From a checkpoint of a small mixture-of-experts model trained on Wikipedia: 8 picks a token, 869M tokens.
Below are experts of layer 6 (counted from 0) of a mixture-of-experts language model. Rows are named router (the router's row for the expert), gate (a neuron's input weights, with its number), up (a neuron's input weights, with its number) and show model dimensions 0-255. Each number is 128 + 32 x the weight over its row's rms, rounded and kept within 0 to 255. Numbers have three digits each.
After each expert's rows: a language model's description of what the expert responds to. This comes from a sample of Wikipedia text that the model never trained on.

# expert 23
router:083092157127122060110169120117183170156132134125142078091142180097133154116138144200226162158151081119127164139169142127114117156140125078144161081112086152137167135111124147079125088080173150188096187089114098103135111120118126134123136152146154140139085174181125092122151083190111102162102144076112132181133131107120141093135122120141135113175117157147143177118056146160150147136093153142220056114076135141137170081202106116118073094135148195142111132143130111160193083100114134151073089109123110155125135129117072118136098054097172122135094131190126148183122095161154152149143132085086205074148140177140182123092070121085090119154157102120090115141085104096122172135123167119184153100098109113126149087134191124130114138126117116188130149087102107103160131142102112
gate0:104114114148166161153121116116141178148050149163139129157142121138124115198129171096126127127185069165135183114111159087165148174084121073148111138129118140103162151121098128145139182140171109145093127107150123087118087168097137198173102105115104136145140122117141110158186165123150086146131155132113235153119092046157117119165105163121127114140165134154152156102114157144153155111131128055133169215103061109113089128100171099113132141061178091139116176200121083146153104128090126116067134106135123200085138125156047170102165122155120059152038170138151160146089067129185122094164151124128093074131148140143127118145091081156124076084100149125113080151110164148133103125121096082147134168163111126130121087138130142080139113167161124136110093135127152094144156170071146
up0:050123092116147167104194128173102178136116129096133148138111098140173075122161098100132078123134055139142070105112103190168120118102137119147173127161111142115116136140110121157107130143135109150162142117159112138110126119055153169087150101129060136123110053115177142113111123106194110141153149151193111087112108112122058138103087070065197157101138152122099123134123185184119115121163065107114123079123107079085101100091112123147059136122119073163104105096137137124107116131130130141150157112139151115105103115145129170131179135201138105125130133117157116145143096108166071186152035134087123122146136158169123173134152139155140104121074174108147140089081154127115071088198187120129115155178113091121098108101184127125149096095085105067170161160179205127167079142086127
Final pieces of sports club names, places and political parties in league or election tables, such as PAOK, APOEL, Democratic, Labour.

# expert 0
router:105135131113161076186114131076137159133141141132159081154159194101145145108109151178199144164140105153095137144135159159060152139152137099115178112124126139094100090111146151091151084106147158139132173109081114129169088160155144165180208159124144135181066149133079080169161086156110060185109150101127121149113145076151137101127109121133097129146095156169129186143129114136176136114129163119123082122092157152169107065136101167148113151148146160137204178131113130112153102050144162166133101110077110159155134100094069121125082073116081111104117122166164116182117134194152176113127144053111169112109114171168125057133088086088110100174102099151101128149108100115063240166091086113131146108089145111141140099157152125101120148097125139146126123141096120189155155141093092
gate0:082144114146140128154111101111136100184105159112145077121129160154154149126158201190129101144157148159102110156112157218095154175136131123211165092091052119169180101110134199145114122119065162206146135165101171111150107170157104171146171160162136141198169093152116086149140065091113109148060090093173055167153151118137180121128092139141142143136072146209147146161107080114124159121152130087155080119131132125159100113121123127146080031162205125131169152131156093110142104109099102189182152123160158116137099067121114148154118094120118139138116151134128087128132110104161180122146139101145170129135162109166117089150103157124133128101177117118155105164134160153145201163130138154148152082130167088097150105124133142112157155148106133119109093139106055157184116164143114
up0:121164085161122104129112158102141187161135155122235125091083112131139147139139111151199118119071134116100160135087169189069104109175145121158173105120118165061084121113119175113137157121086128179153162146173161131110128143079132120094149095225064157161097094153080120162134111177180140064078117131190129108096190126079176167097100185155120130150056143144081141144118102078157119113133106166147094168136123118154126101121096145154098115157153149144120149128178178107092145126097141123185100100109128173139085066149124081106052136170105188134179093106129143141144124112132121171144173099159093138077141178072148149134126134083174101115105103123137153172157149165090146146097143140105161109139183112133108075140129064170127125142111127101138147116150163088155093149111087
Digits inside sports-table numeric cells and coordinates, plus concrete nouns and word endings in building descriptions, such as window, floor, of.

# expert 13
router:104137133168111140154173066057157096168091172150137106122130177073167146138115129134188126149124093135133126137114161143095113161144126095096165083108105152070174099126197162115085142117133196166047190064122122091106086163164145133174155121137171069117102180167156143162175100139108080165116147122091158162157125093173176121167084157145145145154138142203165179123088125132123148125098164142201127122108107152163144109128121133048079134161173155087154093153131140172179081120149149108096149120100120103130121050076098123101092107114124122166132157145174135201083100132145138099161154083120144079101114156141170078115072115117066155188175121157132146170143105094091113110098083095111153110099127109146147115162152103116071134131132146097132086075119153154130135169107097
gate1:105166138102133113171092150106078115153135156155139111101131121164160126143203128157104124121145177105121164157139154122177185131103083117135182089098152183132161113092092121102111150099109102170084117107132077051142158148078134165111130141146120063137109130166176129133132029150135115143062180133148116176175148127153208130148190130118129129174106139113172126130130108187165134129107159118134089094133091179145086110131111137076126060182132124083142118091179081170161124154178138111096157108108135187156156073135105143065105051140129094123139149130143167144064145146148146034097191092087143122102142147128115154140115157097131079166106183134119113145102137176142171121086090103098150101105152067181167116132121084158132153154120151143078087177113150175164160138107079
up1:113131170117096139095073144114098125068159139100092122115155169170073111110169080100134092104158210097097117088124115170157110167082170181128132145122171112107121153165138129136121158236130160093164105066139117103153157150185084147106138139158137184118095182131109176133087135105107154091117092077133119110190108187196149142086144122111144185107171109129161104138132127061105129156137169116154149118146109110110121104115070085093164171118097103143113135116088151117081208157110130098129136160141175097172165114150105143053149148147120112155118208089107065099114153122081163121168098168124126121185189102146119138128109139156124110096154158145103133102160128180166107115067107145076092142132161136116065117178152125168091061162133101072157125138117149137110145096153077
Line breaks, dashes and field labels in infobox-style lists, such as Coordinates, Elevation, Succeeded, Preceded, and taxonomy fields like Insecta.

# expert 58
router:113115125136131134185121108107144144148114146114126083146141210084121194138121144144185154167139121154139165138157143111141143168167128114105164109124138150097128113105189159108105111089131154135146175119092078124180114185161173119193131173134140119162141202140130106143147095175094117158071141104083156144146166102133158078155095135165111142160099173181183162105090130175147153107091173109169126163124102129152152119162095169083135104156185163115163166167047101143172103090168167151102118127080126147166187097115115129120128120114117104083121183153112142163079112130120146109218177109128161067099082174147137115093089124073074119196137130192115114105089094117126171129086068100135179123071155130160157072177183143131083183180139131141130125083068111131115146135109103
gate0:106091125148139083136127087132113103140115102128158100134188098143180144143120123136183223158154116136085116123102145221078110155136140083115154143072107138125116118124115126145097152167169134154064132127137068125160078137115151179118134176104124130168101078151176109150156111157110115086097071153109083141131111045081137178152100141112143124163182098136139153059105115158127202105095145082146082140105177148144130116169112161115080174111148194154125095149099097205155145146094163124089059126175071154130196072152100116110100140134111097139078083145153131137078108136187146071163056093119112088142123107143093072129126072100134071127141106178115138164124105129140100106177157150212149131136133188147133142157132167113094161136177131104141139108137123163129149091134109
up0:131147169117123118182138171135150100099160124152128119117130122139191098066102131101117160139131125167069098144071132181130171146162174149148101077129111106113066071156125151161212081134131100150161135108101079094140142168151192127088145105140133121097144166150159092151090107126131103136167116100139107142137102092034093155154110156073104114199161063165074134112127090117170163101110131050125107075149080195118150084141115133157106131163071155105117146069141133172146132096091215109094101140102137151174182141143105125114109189153119194164094135128085134121098086127153131134164175098237107162115099135134099135089097124091126140147086137105140149096152127108085088146095144081185120185117157157138155165138076160138186171165105131118104144126119120105155126146114133
Line breaks ending sentences, headings or colons before lists or new sections, as after including:, are:, or a caption line.

# expert 19
router:083091104078143096183149137116151131129100107153105078191195108082141128187076140178166161168126114146134177158153160123054111152137091102092135103138089168090105069097147156064106107100152142161138147139097092138108099117165115140177151112129150096156141159164147111167193097141110066140126132126106110156148163086211125107146103206155057072178092149183146175090093125148170111079115148147153104165126112185143138085133109148091118092077141154118165143141067121145137096104162152159101118082104096141121139106074085137106079109122107084137120118165148159146027117121148136129170149103112147121091127151135173122095120110079102119163161146119133133172130093120067157160072083111136129142101165122166179105180154117106122131127193180143131101119085080168127198124122113
gate1:142120192138087116109119107085118086130138138138111155109120102139097115123135192139096129156172111127133179122101105138071115092126169099171090155096100098145119152105180188108117108106088134117163139109125029148148080151123193131127140115192111120153123168151151143111101021148145113182128148140154118116094183104063148183153120147131107177111119137125119156130135140148131109106082125146112164127092129126122093092108121102158126095125200180137122135123100148125135211119134131154119105148101073200120080106160111084060105135163181125168069125128089184144091075113125109182113099095118138109114104132082099127065099065085138106125096077124155143066119095059017103205143179115127139139119119102125126121165152156163110135136200134118141156124144174107095069111159112
up1:173181159130143088128120167163123102074167109095120124114140123155156132147091081135129164148149117190196167127138127113052143113120144091160138140169114155095107116093137158133124145166115148114114121158126133155124119024147111110089087118163124122057097142153139117155163196142139032150154164143145154162222142160183100130186131180164178135083113125092120111176145148106128119127118091152155163076164121097142153122073149127204133112135156159082109158151138131086116166152099128064164170110130110122091107117151091141116089174168132084097118107125115184127140144129150103113075090173145152175088126088118159187187142086110132113057141091164173105107135179154113058110140092161105128114121082141125181146144084112130123100183099060160189153097165113106100082148134104
Prepositions and verb complements after adjectives or verbs in explanatory prose, such as "suitable for", "experiment with", "required to", "likely".

# expert 48
router:113097171137134112157140103140138127202139118160148084137157173064120163142070179140177152121146110114096127151143148147071156164140093073088173084102076133126177082127141138087116080067148177158136144094063083120192098134135171142145134139152141107127111142171150117184166086120075095136109165087089138151190132086153146105180117132161115097148070141159165159090095120162183152091131173117148098140099126181140153108163083153137116093160127156094137119132122084131189073101172138182093094126111104136137185126120072164102097104115123108128072178175183140175056088152153131080185156118099126104092073131162153109124090095111052105170157098175145109126076091116089168166094092085133167102091121114164107100168152120109074154113124152141086105101117113138120133157098127
gate1:142130174173170122139217154123115131130116101084090082137109123119121148159125125158117125131119129138077143191172090131167141104132073177088134110130103114116142084142138136114096155138104177169162124149152154138170129134194194135124071123101132177138116103077145123133159182142067125124136143064091112197111188132120120117119139130113170130080034121099114130159127145178176160077118190117155113212079118094099095108121105084156098061125127152199134137071132132118128153089156130124157138150133111135126160166135050139115089142122142096151104130117137083198119132156159127165166133154133098115119152114088162125126105122081124169109133095072137134192178146077140142189111065172118132055073139113118099130106147160156068164107153108209190178098141158105172148136100140
up1:141161133112103153184112120117126161109108107076083151095178085126117125080091112124079199182177127120135119114118184112125089141155137119139098149206026132092061083166176108114127098077125077103106153087106143152194142148110119130176126117145128113122136138150147130207120084113159112120124152157098115150185097096160114127088122152133088114120160090161105136146089094143204176089124160125134099109182138172063072126148165122079115145138095116137212085126129140142162112152147157189118167098126146137151099080133126115148099103157141076084122116190121121122127139139155114180156141147174118174144183144080152155090118196103085110180161157150110141131156128114125150125151124128135148112146105170130180157118135089122240121097113085106092115120069105153067168182157111
Articles the, a, an and sentence-initial The in narrative prose, especially reviews and band histories, plus is, are, were.

# expert 32
router:111130118144178060162174123126143120142117157149144077110117116070135103155114133140128162177154114153141119129188127142101147134161066076144154113105120150108175115129153176128139130115140159159114198101062136127149083140166122147171160194163197093185055174182182092165167071193106157170122167138086154162106133087137171136187101135165138108138132151106152177083043136171165136093140201122191114143116157150159131116152123156125106130118131146094140131151120098151152116100138106147127119116098140157176119081102091153076091123106135116128116144127109124170069073149150132113163122132122148131096111165150166140093098105121111068122174125158091079208108140148062184147101085094125122135085158109144159075160141122103085152116168144123124089110098047183133202132073107
gate0:138153194106154142091104037124100155173130088117098075114110144147126139125139180173170125119087112157094124130135189152110129215118154087136138108080135119038192143148113166103121121078128084117076179156168123049131118220132124162108151112133079168169135080159107135116119103081132122160077125116144108137155115086127172137116114143187130124119170128167137142099103128155097137113057184097133070128148095150135063119147091119154135132177161123144211188079097139138124116138183160157141130125080099095139071092104116126113096056102152080163125122180151115070139156127110158150164154127101112132117143109116143118144116125128163156097168095122108107125079085157113127180158156129150168133135099091110204142153124099115123109122133135156125219115141103166169173152057112
up0:191155151137112066202171121101136112102171136157099129102112110093110118129089160139144119163169121088181126217157127074077041123093125074165111155173118159164115150122066097118182098147125105139108149128170123167115083077128115189171154150120186091162119134109189125133140129178125114099126136121155146149184133086163094142135173128156121078114080039086157127094129063124095095150077111131173154144136124117126163124218196111158100140122110126092137133154104108144094125117173125192121082212107132178113145182142209098123178123150116142168110132120124111154123120114160096135087101102075137144107148118174103150150103171132174124094139130159080063174118130103112179121106119136136184090054124100118103141131120109128140132144125097149130121103089106084180124141124114
Digits of years after the leading 1 or 2 (1994, 2012), and Following/Preceding station in railway succession tables.

# expert 62
router:109097188091133095134148143095123076123116158100186115148147143132145147138090136147138191122182130080108113172165104141106094106170094093106171115125099122096146118098140165119104099079173161150068132060112104123122103124126163141152135151106126060159077160154153080162147134136096158139096215087099136189162178054127149113150107167121137126151109121140160199111031131087139141103091155138138052193112100134137154113174084138115101104127131184090181144171117100150170121121141167147072134104136092139172147154152076086158056110121115090145114178182118127134109147166144107139169150089151182106135117183139169087102082050127091128164181133158123108137111105073100188132107155082178176143128175145149146081141186113135115137116114128183131120103097168128115144146097108
gate0:150097217158078147147148107155117147142140165187115105122124194122158117155097205077154134136150100151114156175094156126119119093142081116146149140128137101071154090097120116086112136112180099150107144166119118123094125180121198137134125119133170098103158188179124110168147132117140109126104143078098144095119126060173174146133089147107125108096138142157122154110083180118176140136146129158120096221139136141183040124140048172086096072136110182120076194089055134174108120136151162116106148124137144156125162132119081119108124133085077101177126175146106140174106170103126132139120157144102162126129143169161134069121129180084091150173088068131140126162139156156158135157153160157076159163147092140183184122121100098132124131101177150113194124145078090145160168149184088
up0:117108099110121162151162127136158122092105179128103105177158131102154044121093159113189165115103144144123182092117153112139071115147142125167161159164117131055112087083129115110115196102117107063146126082122115124089164151067151071112133124115143095080131076178163175139098126152118103122131179186140151116122110110103125209148095171137130098081099095129134127137143147080194123129164144114124134128109132150114143176132065079066120180123072156161096129109102146162086134113112166106147130123175148172055170135196128126135145169183087155154170123125135103179144180157113085136153155112155130130130076196113101110174106130134092144125036129076172122111156150096136104110128125121098034191158099155151133141144140118191140067124115126078118167114122095077113141157133076
Field-describing words (medical, military, television, software), League in Major League Baseball, and pieces of technical terms like de-fa-ult.

# expert 41
router:079064124120129092137137079133158124157116147117134097191197118081192171155115127145162153177152110128154177134216147176099148163112112085114150110125107140065131105111167151079085089074159144128129163072083144109158119145144145144171158196141163119147113175105134065146216101181067094170072171083099125164148152087152166096162118157143121113146096141153175159077104115139175123093090142151154087136087112127164116109176084138110084096085127151091144125151126112191118081078163151162138115109100123151142124103063120151109095064094101112110110124164118102175070141159140160109175195116080139153077100177184130134127136105104114127168136117129128106161077082135126189143105114090146131134090149155114167080163156137106103196132134156160109098120099122164153150136108127
gate1:096126176148148135106141119148172134165183143164124138192118146133133166102126122155118087100121143137131123129102186151104082108127129132110098115123193155168131132181179130069136102133214080155157126086081134065161117108109120132020116093151142113119134121125163221122135122131132205114105141121155131145150188098184123163092122142095181129125156118133124123196161132116117152047143104085116082132113164208141098160161077143073144143166111133181116168085131096149144155075097145091151154131137143081116073138119164143104128114183090080079100086118138119077084115121123133074101128128125154092090087102200099067166126095119139082098202117153162100166069111132136124102157128086130153085167104157120148130100127170109151126128195138171107091147145183139141129140098175
up1:128121173123088133116069104121115137088044164113114127225054185133160091137148121113137141098118115134118148056135156130158122184127129122069092123096082103095142098150127132094098162094121135100082132124191114135168098153140081118125126100111097107108078102113089118182080104159142139192157097150091080208103058102094154180117117136154180197159089213151178129069146130123046111123137148088160106143127128069159149126147170069145181124126165113148138159168124136147113146144083170170157113127126143148108183132154149128114110109151125128131049159109136173179101120097104101133138175129124113161097159160157096096075099087141140098122133148128121129081138148105114127169104100138088161128081109114101146130130135128203093154134061159123104140141159138119148131061190082
Prepositions following a verb or object in narrative sentences, such as help her by, to, in, through, against, into.

# expert 34
router:129097144099186110155123096079139107114113120153132104185129172103152114101113134155156135130143116141116176149152153132095110144162110081121190059119120119114169103126149197133101092140157149146105187118071124133164126134137097170175141113140183104155078169164156156195181118163119106178114166129029130129137139118157129111129116116120125115181110149155175210081075116179115137072135168123147065103098153104180146111121115170105114081129148165079133142131118136148199050097122132159115144132114101109098132124145096182114108120113078120132130126172143140146060116179224140113157146109101173115130129187136128098101136078087027098151164076191106124136082067134046147164062107132139143128117155136164127090167149118123086139112159120123101111120088120152113124161110070
gate1:107105104096119133166157109154155099186119150134151112098171199091134126130115189113163125122118106179152166154107132155163150140131100161117116190141125145131154108073115103127143134129152089154098122171073099188165082190178135152168207091110061134179118101169155117099128115138124155090115118103174052137190100105145137094135113137102097110103126098102146145125180187051134158118159129181152099154145112107097093120129114120155140140124101135106157096124056137147116181127102123137094110068104098190118083082094083110159169007170123097198169082126127138139113106073069125144158124122159136088156137183178150095114125060073132163174149112119143104094061135096133118206091131116134115152107152147154125125128130124138080139102168120133070121133120114136094189107109128
up1:090169130096076074092136168141146158086168124112165158092135109133109149158136108133095093150138168113138095109114117143130134146119072098140118105108102130074149150044062118115097077130163111083095124119129121131177145095170148141161099154132174136105095159106084147141144160130109108139130170106071164157143110065074151122134155123156128117156103178148095115112121153105180079129125123126160082155167126122120135130126123137157185144136083122173198113246149119109125171186182097091085158153098103155174133104131103118123104096127111093072121077108132044066184191155086130130160144142073196146097181093133102156153124192215141066120132133121181134190129149105104180143128103127128170079166103127087131126145105153092167124119126136108149214111158109120128151120176121
Single digits and number words in sports statistics, match and vote tables, such as 9 in goal columns, seven, Votes, Goals.

# expert 52
router:070149181174121127185128147099112165129106169128121132165138191088210128163116156170104168099180107100128164172135147101079135181154096105113131132080149144158155106129105116108117118127147155144124161108085136108149114166205153101114154122156143145123076173158181077137170116139101079103151190149074160072131118077147197122144123159158091125176085123140144175077113140155140131072124141136165120161129114122126177074157081170087081140097204180145141131121086115147166094106186137154136091077088091172157150101131115173070104123116110108099080132183153125166076169143116149117159147108078143145096102121136120101139104092156086102170152070155118050137101115102067126128056136074163159157109166144139122111199143153118105140129140131168159122090099102176126151151117073
gate1:083118191165114105125112159129146128123125137075152103140139203090137103157065164189153160107126078101076075207135110130112152115170077119082112163102111138116150121135104137149128124106113158139103140103094153043090116140128217145136110155079115112110138164107186053146127139138115130141114174135149124171125094108174117106114143132138115089148151100209095138089153163119086110137152094128188096089102142212110175091135117113137137090067028152140156095101119124123077136123168086106143098134103116137129122164113131112065097059136081091107094124129151171114147134132095097064136124097073172109106121143137106162085105151146136113153081070081167100122153142049055153133133151118135143113093116115090091121158162134105159166109111073092100078090108184086134163148119120
up1:204157116113101122148092152143089089162135092100151123156153084093140132137092198135124135147139125218125146177118130170139093064132067102104152109026084182140118069094163152091100140136071164119162115118138096128179190100122092173161113100143178110154125130139079149118146150126089140086115163084067093112127148179149134125153120107116173097150128149113123118102087156104143117092058127109112115125093067114111171141147125155137104066150154141067114084162128153153177123094085094112130147149142215117100138126145144098102141133129101087110119126128127149114110104145172122087140164116119167156103128119172173099164173147087106067112125162112112138135107204123109144173047160097066143097152091151174096085051086099161092169169172145139120128087125094164141083168124112
Word-internal pieces before suffixes like ible, ed, ing, such as invin-c-ible, vis-ible, irres-ist-ible, plus taxonomy parts like rthropoda.

# expert 20
router:113072153147137120124159058111105110159135180136148042160163149115082109173094133138131142155129095116174133195159121125106147188159093125113121073116118198100141106173128164076095092102176146169141220146134132174129117151175134132128206146161166158163111198141185123174140123184091105156084135123094115148144119083122154101159114132157110120155110117160163175142081150107140145124096160155156118170117122135134120130100115172092143093159135215127212149121119102142154135114156184141132088078108083130152169115151122131107100130133138087158091127198178186128134145140142155107163120120063166119093082151165175117114080092116086119116162102132161109126073095062118139165089125152151177125136132123154131100163128099106128183169108170167118181109050134180132187154109111
gate2:108098146156093105157166132138126116125062165108113157112141153130171123163108151109114139120101158176105142142144155119101105141175133137120142133128084100167141123131165170106067134160100102177079114096145101127189098175063120103116163172142175087151118191195177071193154056170097069155123109114089175084190112102162156110113100182163077090132092167105084146147115113111159135114135162136196094156139132106122112108147129145197086132132156147123109091107129124128226137145173171140124108183106081182107151084124135148126104126118119147131131179147099212149117097143131113138136128121104163081151100161154163101140112119129079107124191138091116165085120122103143172094106137126162173131127134088195110093158195155104099193177172132084074075128105138187146132157075091
up2:144162185104155083171056190155128117152080096119164088096152105088175169114078135177167110172144055079142154116104151136135155160164131108132150095178122163089151130120157185123162100105148159131150179083094102119126107158189163176155107133131124123133158089126128146109188165100131084172095152107148132180135167151163128080163096170113127131150101153173165186120089100151155115077074153106123108114075119183189149083141091102119103108175165124096171153174141097182102062066110122143111113101088089154179111096138093123067090115121098136117112162139146098134078092186165129091158177095154156161135143132147172093104127079102093103154159074144083091167150062149097104156141125072134115081084179143124160118125092134112098129123168117099098115106093110129180105167136139
Word pieces inside foreign or unusual proper names, such as El-ek-tra, Buch-an-an, Anup-ama, Rinderk-ne-ch.

# expert 63
router:059169147160163108150123082097153121141099166193142115094150116093131213111127153178140119200131165105166121160148131116141157121157151064158136084071060096099131104121119137125090097130163153141147155123120098103165101187127113127158203145141143091130123166148148085147140124153119134176079124063096183115146129123131162112156114134158102111205078145143153200069088114141137162034115150098132127173101114147187117093155089129067090088130176169120151123136136117152184074111159116196095144049099086109149101096099126138098094114106152091185079108174130102132113108156130148124138112114133157164099087155146163089126101122130090096175174103133143100163101132109099163122096123106160167088126149104172169078135179177130137156094133170161143154075122103164150183106089131
gate1:070140170123070124158168099107146145133057125103168108211153131117174166116087095114116095144121117125134107143133092114133162137172077111091164172128104162135159077145100161113121092163128159140161165111115131130116090109100183134134119103105196073124166127149194171234135128155133141097076112140126173229125152090159166085108133125068131130151124152147132148116169177147078128177147119096135101150145118128126129151182094133122110128145098193133104140114123120132141125118170159121146101082060107174118142142091139119124153156086139095129160143124183141178108130151083216095158128140100177089148055132130139096111136084127060117185185067139092077109136126149087162149115069074100156135118094113151102158137142163064136140157120129124089104141082149172081129148102054
up1:187135182069140082187159163189191141179168074077130108166146156145174134169092133086208202138113130126177191141128194128085146181135161068101148097119159159104165117159162136131164127101154104164115113024094096123123145168149125197178113120166131127172140180127141113119171112134093080151140153143100134144167134107146111115173159132180147109133073144178145140113129139131162136056110178171177111142095086176133128071124111158094134096113170163103112104147143117164144102090128134157109107152163117186135164108132125113147119122077105147092086156190139179168098089146150132130170189103156121109049157158131166124118092123122123092123116096121093124126095101103106164164078131088136126122115147114114098104164148085115100162143150153209096117112125155109143169151116097
Early stems of words awaiting suffixes like -ation, -ing or -ic, such as min in mining, san-it-ation, trans, tax, traffic.

# expert 15
router:065100125126156103136147112092171104175108142193152078140138159122182182153126163203156184167145115158149144141134143144140119147168122074160150088087111127117150099122154147095136112117189146145084144075139034138177127167141132115134156142152170086152137189149134077167162116154100125151092166092098135160122153104110152076141133156156114110156107134142170178145044118121157187095095152110134092147109118161176154062146048088137062106148152187161161158148091111150154130108118155151110098097121041123158136126114074075122103078100173136129124139214145085135127073138128149151152150104123133090140081163159157105151090078120083081094176126188066142161095095121121184143115144123133177135101138121177150077159147151126133141162145118163084163082148132116092155140129126
gate1:157132116078093132080113151127099112114069092130130117107156130129130105199126128129130169135123133138094165143096116137154159093130186084124148060130049139125149110078120155166116078137146112131147148100107132146109130123141150122159174142077138141169078151131160127107157128149110153177115141073148160149134162129148094119155105115115052102174082185166169153126145116165163215147150097128159109116070076114096132116130113152180175104070154103092128184177207147187203072138201090125051139102103166126137142132172134139115133097156088151205107151137131134090134108141231148158135127130137131163107122145147197081147123233127161123146180162136199094139107113190123179133128119100102115094099121166074119124132139115134135175122138165125147144118106143156127142113131067
up1:099133153190175172110148113090166097097143204165083111107117100188147027161157135133206187153128180128144109079098130135123108130089099155104117098136129093155099117149144168087159093151148083121111093107171105141097153150102113109125143116061121135090132117116101187176120155130129182081138095112158147115146115148131109131144061124127092104145161114150113106152145163176129134113166107169027106094114143104158094116103093126146179150081145119130199117109139112106100140201127082078173122160101147141075174140168171123110124057117122122175138130130123131137144159067164089150097113125149060191160119114044109121141176144153124157157137116118184167085168137161078117140139080152104134137120094107104125159113113147123119098121177111169089126092103099104107151027080125
Adjectives and nationality words placed before a noun, after the or and, such as local, political, Chinese, military, municipal.

# expert 3
router:103144166169126087167164130113128150142115157146154098182113138102177136143094131134132138140132114114107109170121135143079126119189117061099152125117150183087120133112150166113088127126134139148147226108139096072195130148176121180159135183125138134180077136165188095152190114148113113155073139080093163143143131090132171088116093141141140138125052153138166172113103121182132174038090170097109096177084105125134122104139131171106146112147156166108154136177112101132160102088114151133109117107096120103140113138128124165125127112054125084093147144213150141145071085183193140101190128145117159116102117133124167128088071067111083127165194138156095109172124085106085151140100133108116153127086123115177138086168167136085064155096145166138080134090070117116119153157051111
gate0:132086125092156159184118131133170141156112130119146084103179181105184162165115110138183142174101095127164173083152149132120179182086114119115169066101092086156133054099147136122149093124133165135078121085078166128176094130077081149139187160104146096133125142161155127172136156127068103150077170096040154155138121090136134089109083131128117112130158141196189156110112124093146137133122172069157122128108112146129131094168112097127131081112155176130160122114093126140153112155177169161115123133152116155182138120085098130130087108096096133158083137096112130167101098150101160084095170128095164113173119160159103112152125142098070136176116101156132133166089086082114164153093116069192125094089141176151121069129197147130138175186129169134114137118093145194181215133167097
up0:130061094069163082107146150211123152104123086126108129116144144082140116144172183107182158102165138148120158116118137152082129126121097131115100122131135128067118137139129163133144117146151212197105108127117138146119132147143079147118134152093222173069165125179176137147132136145123133152177102139105152143128094142105153177207170129161080142125160130111090142077151140138143133174218139125129086142140097165148141101153093175065118132107124134171123139109129083099133145136100156086169076109080155113161117179151118166142127094072118152100166097139077196168129149194150185100190097088108143176130123109142134168113159139136111049192180142074141084129159187135108108108131159137126118199139174119143194078076156110141149167100089137169112134151123135122121092077138141
Single digit tokens inside years, dates, reference numbers and table scores, such as 19'8'0, 20'1'6, 8'7'00.

# expert 5
router:140102132171099099155152128097149093117106157099152054179196142122153189114098150164205141147128079074168174167176137169081123101105120094130126104111107181117115124107199153111119105107109136147113165137103113108127055126138175171209111188164138101123163168166159100176182086139059110154113181097090158139138143079163167068141116123135057062146095179130147182128062122189126166098130162102156096154089088103162131091135123163089092058116152167110152129160103129156157116090158186160106077107105091150113145093100088144125113101094094103118105142133173152152112118174146121139167172098072105106124070134163150146138158129103126096141167126160130120176135087135123195137111146096158151122112152118141154138126140107072157145117181145116121114104099127177186152168125109
gate1:073103115146173118103154102153103144158117142102123119060088173142143143111100081091089079107084133098075162198149152164103206118095121087110126100138124122148120189124140185115148116091117106203146128128131077132114089150178107174160113130101172152156133138113143092120182100108099087129062044093159056116119117114132167160125106089127070147152091170188097141118084091116110102152107132088107129182110150127154074116137135155124115063176179171100151162160059073110167131145086038174130100089125119099143118102127120138181118087115159167165076121151127068144135091153183169149135132073117155148105133166120185127108132105111131146155141096128133087160140148125129183166141144108144159175150140110139135097160147171085071137085151150062085164104094078147137122103124112
up1:106171140101161132129167079147127135064145218088126154172149119124157185145067113112137080122068104120177168113116153182137128154139151101138164136147125150142244191168087130084158114135127122153169115165140107167110129091161182148116091102103149139105165096088061141112101119103098140129115112118152086110122122123157182069101173161130097158094135138119149125122134110134101119146137132097111114177129140131143073128139148109099134034177115137109039168099112107092129174124139096189135073104151153125115136138173119075151165113188136168130109110116117149103132101167128153096155134201103161146125067159134131142173138119099145158132093119062122145145142208153125131113133121148107147110143085085112136126090100083006157115069126067092145171146112127135160076168119122
Verb endings and action verbs, mostly past tense, in narrative about people, such as moved, ran, attacked, flagged, told.

# expert 4
router:099142167132152105151118106134151114130153129137163114190208149152181158158076152160137123140124060127130123133139147102142163137173128116087143084091062187045135088088167147100096076117120172143109152089086122079111089173157131119154131148168174034150135149192131096165171119115114111121075170086086145114132120124145147143110104134172102097110101109195174172113093107173152168081143132124145111128096127137132166107166114170119123117155166153100153156132094102185165139089128186160078114081106118142138159120082079142117121098116134117114128123165138113169054131179122151078138170074142169091082099161117143073098101107069120119131171104124098137155095101128078139141088073067136153085114127113190153097133140119127105126150178109143105129119075091107138200184082054
gate1:130068171107149116143090137144088097122190086157130116107107173143099114092078065116094147185082092098117083142148144124114159131156178076108122128087155183134135149122144088070143128157092095083106137077140159167153139188150118121084206161171173113123086124161189071212133109105147149142134183088129123171157118128166138096139135098138143182140121138192179130126179141127146125082142130157158121087104117109097155113117110068060097033170137151140196129167116165166205110116133093094091076153119134099112127186112109120091105079132122138119146103134149153137067125185102109137125134077076146142090146148115118157099144138146127127142123100115139151138113141175155137105122056125077137124157070143163225094122118101084132118108113088141108113148078106067090111129149117
up1:081151152163107115149104034114096106094100115081138210167161098088166135097196126120089122143156143143099102111070086135108098137100188162132081140093115111148095115103114133120161182136092088132082117139093107073098131149143190135126130168125175097175130094117087097110085145147092157098119128131150109061172107131150134145147219083132081107145173133137140117057101124087094110135120051150154103111187098123105091126110118128097170157162130113105133122152180161160108162161131115105075150167111120154149113095096145175169186126160124171093159089111065127083105074111065143150111148148145106146123115131077142115123105124134105110154076119136135139099115119095138161096136045093104153231086211145131155112124128103143169134132163102142198139125111149156165182112099099
Auxiliary verbs and pronoun subjects in narrative prose, mainly had, has, have before been, plus they, he, well.